{
  "n_experts": 128,
  "experts_per_token": 6,
  "activation": "reglu",
  "routed_scale": 2.5,
  "balance_bias": false,
  "lr_router": 0.00078,
  "norm": "rmsnorm",
  "batch_tokens": 65536,
  "train_tokens": 284600000,
  "dataset": "wikipedia_en"
}
Below are experts of layer 5 (counted from 0) of a mixture-of-experts language model. Rows are named router (the router's row for the expert), gate (a neuron's input weights, with its number), up (a neuron's input weights, with its number), down (a neuron's output weights, with its number) and show model dimensions 96-191. Each number is 500 + 50 x the weight over its row's rms, rounded and kept within 0 to 999. Numbers have three digits each.
After each expert's rows: "gets" lists some tokens that make up at least twice as much of what it gets as of all text. This comes from a sample of Wikipedia text that the model never trained on. Tokens count by the router's weight.

# expert 58
router:391440431493455433484522458459409499503402495491479483523423455482522513478462481538575522485502478532536504494495397538481575515499544525579512515448517495591534511561547499460615426509537467432478397407554491532500479434514467381422496531578488528528483451529531438500445516481461473485
gate0:492468432497489538442610511631532554450356530450515508414466499488434478474469517412529423468432550658487435473479493505451521641463499564435542539448530511542406517533600545454536586503453469564578473455363450505465497481509528550479514601507502495548487476522543455532455563549446491485
up0:495447452515486509439610516566547561444355557507525495424491530468427502520515512387547396423453496630454461442491465509479484664498472486483546518504503495522385556563568553444492541482462452547564444507398444514488525500548524495515484567547499502559485482494520459503467560545475489424
down0:472458495592466466471518539540622475638427483481475509445608507610494528480492450532623478526421560475506460432430494471524497527481544552494526488469456468602471484452572504555634429552597486485492563482460547554469449509501625512533469589454521469428495478496524511433525464566483487513
gets: "ol", " North", ",", " New", " American", " West"

# expert 19
router:457472489628442457416543457396458530534463497464531482547456437513469510435452414594486469525547563534507464521481474516527483528614488533483453541533540597396521550493431626461532432580487548488504445443449523478504521536515559508403559499493543469555414553623548470566565580436453457470
gate0:571536409510488530536439545390469485526514484461497468555457539420568485511502462503528513425527533415530526469478457578447519512568457508479478498446497538502519574492421496502552502518507565500441529531483604474608571450465560495501504483484500568475471459484589418440489441510477473571
up0:446504503531505523489532518531532509484498486509578492515460442574372583455533489481501403604462532515492512471527497427530477502395580483471501561536450466468468431522552512535489531541519486525507500442511444462424395497523420597439552501528515476466571558510466572478578531576609576527
down0:508421586439506456556489524469463420494480431566448524461469487499539388533592457531482498480576496502507510578474479463539514533561550435542455561511488554410500633572496544475493510494429543536469488507574577541515607453485569442445533492547453555589520596529485463459478517487499445449
gets: "a", "ia", " State", "on", " County", "land"

# expert 125
router:518543565509595395509481471565477584491517517500398568480504452452407459517532571502423453545548489490457511479527464477512535545512410523462434463522491536481528459401543460434455573402614494422564494503420483511455540405522619402497461485523542504487475530477423484526511528441505477510
gate0:514491527526479403595533465619488540409503446423485575480531404484498442399550454526488479421510481562527445519501505464563490502484432545538455499515527456456530520458555489460382538479476504411535497454465459560538520474531490442560547458413492453565521578529443490477529423412474483495
up0:519518421395500594432488539516523432572484546547517407475469536460529501565447475551599514552555522480414502461508488595501510538534511489486561449480413471504500448612467504580575473505532555527443428472487473479458524507445493531528504575580480511366512447466531443501448500609582534468
down0:504547425563359526444488513453542503520469481568559528439523494581557512489602527488507464464527597414473509505535462454434498501511393514515497514494514526538509486519447506476485484479459585505394430618581469405632427415541447468490495518476489476534493577490513433526424514554573428454
gets: " is", " was", " are", " were", " also", " found"

# expert 47
router:417571551520537437576488515531475474515521514423488530527491549444531454433589470409556568470576424586370457459564545481501462495516487507472506472509486434600585551549551477579531492549357574462443586597499465472507442523513513557463429506445505519455509433431523497533467454528575472463
gate11:494518512500453499500451565413577426521473532504513510504527569460567514420432525526517473508568490440521519517487519512527556410491543465559530517509509394496609504600542490416502543496425429516563528548440485464549500461546536449528546557410409525516527565513522560487493479487522581490
up11:464476497495483489532444478441511529536473472497587620513537544536534494515499488483463569444550436420480578497499462566489423419410484395600441521515519418538485494490527464501473546467512484554563492623470506386513531513642551545531442502406520493546503546477600498563532515431486602497
down11:437454504468602455503467463427517506606456456528471542488394509438559416603517500445559451493590429495532479441468478466570526488383567506583386522460547527490465549368443457529483514464490449470493487527595398428456483547538561495624436531498535530527424483531527522504625478542514526444
gets: "ar", " st", " c", "ir", " d", " g"

# expert 13
router:442502530502547441571507514394588537534434512467487477540477439477463424506497508446566488380486533526398530598456481475531566543432451508533487515513451438552491569592547436534504591491488421491498371509457503474498450499562470475613506493402452449454550463430538505526461437448533591452
gate0:480504482585438441567434508492482462398431544502507500476517415582519579513597418503572426381463539544540461566484537581530589597459447495525543480583572477520530457437506484501489571584520499484500463550460541444627568504527479484446490478384551470532471468412469559489518452458492518479
up0:561513486461501534458554494466497537573531449486493484477491590483497422473400598540400565575531523506579507452483426429496381454489589511490467545355486496493442550581513535524463410427500476497516497444500483577416417488472549519547523480594522519457540502591484425512448549537506477491
down0:459471507464537474374564423521463448554543501584494528490507573519479456488430523526441519488529462536456531493547497544504487417526482512512517461537442508470609524516498618506459523601558521482512542400569497452515491507531497523444527443468498524472456437510554510433513498601546516539
gets: " g", " d", " r", "es", " at", " up"

# expert 57
router:507536455514531418528410480483557519534508595497473593457438517572431527500571521435561424505570465520506535504440447479526500557490502450462399547516489519582541489471543497544486459489546465420563552478516487478474569476486558448495529502541543412501400620492561540481450603501496550482
gate0:427517523566563444480520534502521452507461508568483485511561606531537443489577541338522500522487516476556440542498527572492476559488493531458413382606610509521442424456511517587453467541473398443460503474547513507503491531530476486557463534490473526591539486478476526517561544515571516414
up0:519464446417439562515433500501453570548511521463500521460400470509521515508435477640447533514492485529464546477552484446475540393508517487536570618402401453492577572502497437490539511459555573587538537541495503463535496449485499530457529444497456442423467538535518481488468460484403477596
down0:481568529474558579476475516450573469454449492522491607416482465507450456487467413537529503412511460579605513488523585505433557505417521594524521520469452502519552456469392456416528541448442537462616499622497449467503518580522490527389543540543542537382603402430512516516412443577525530517
gets: " was", " is", " were", " are", " had", " also"

# expert 36
router:455431503508553486512527415382488518505534433567537506469481478470470561510513546435618492588511501427472410534582496521545454578556504539528475492607440519558437427458526556555484423473521416500477525537515470508498517569397526470554487540525501480565553472493495508543524532468542615559
gate0:463426534470467531507465459444505491455460489441431472466474532568513520440534494439473442576541410429472554511624528570474535522447456398500448440568453547524484474463475441489414508477573567627500500432456414535415533482474458518558498554518445451536542500523533512551444528409442475491
up0:449487531546517434556441446461511570514499524530552503602520557432448470503474446524501522494451451452448528587531520475536589492529463558541527522426533542549553545478587505513561552545468577517487390463583451425431505415535570520448498476478552527558474537462511532570494491540455524509
down0:537481463456520508551439454449438564474551421501547463539399480484462482491522425578456442502586475569424429409466513495508574505486465466448574559496475563503411375561484507554471447406414514470502454587559550538518439513467439502518550541498485599515425510560431524540636540511479503488
gets: "ing", "s", " out", " back", " up", "ed"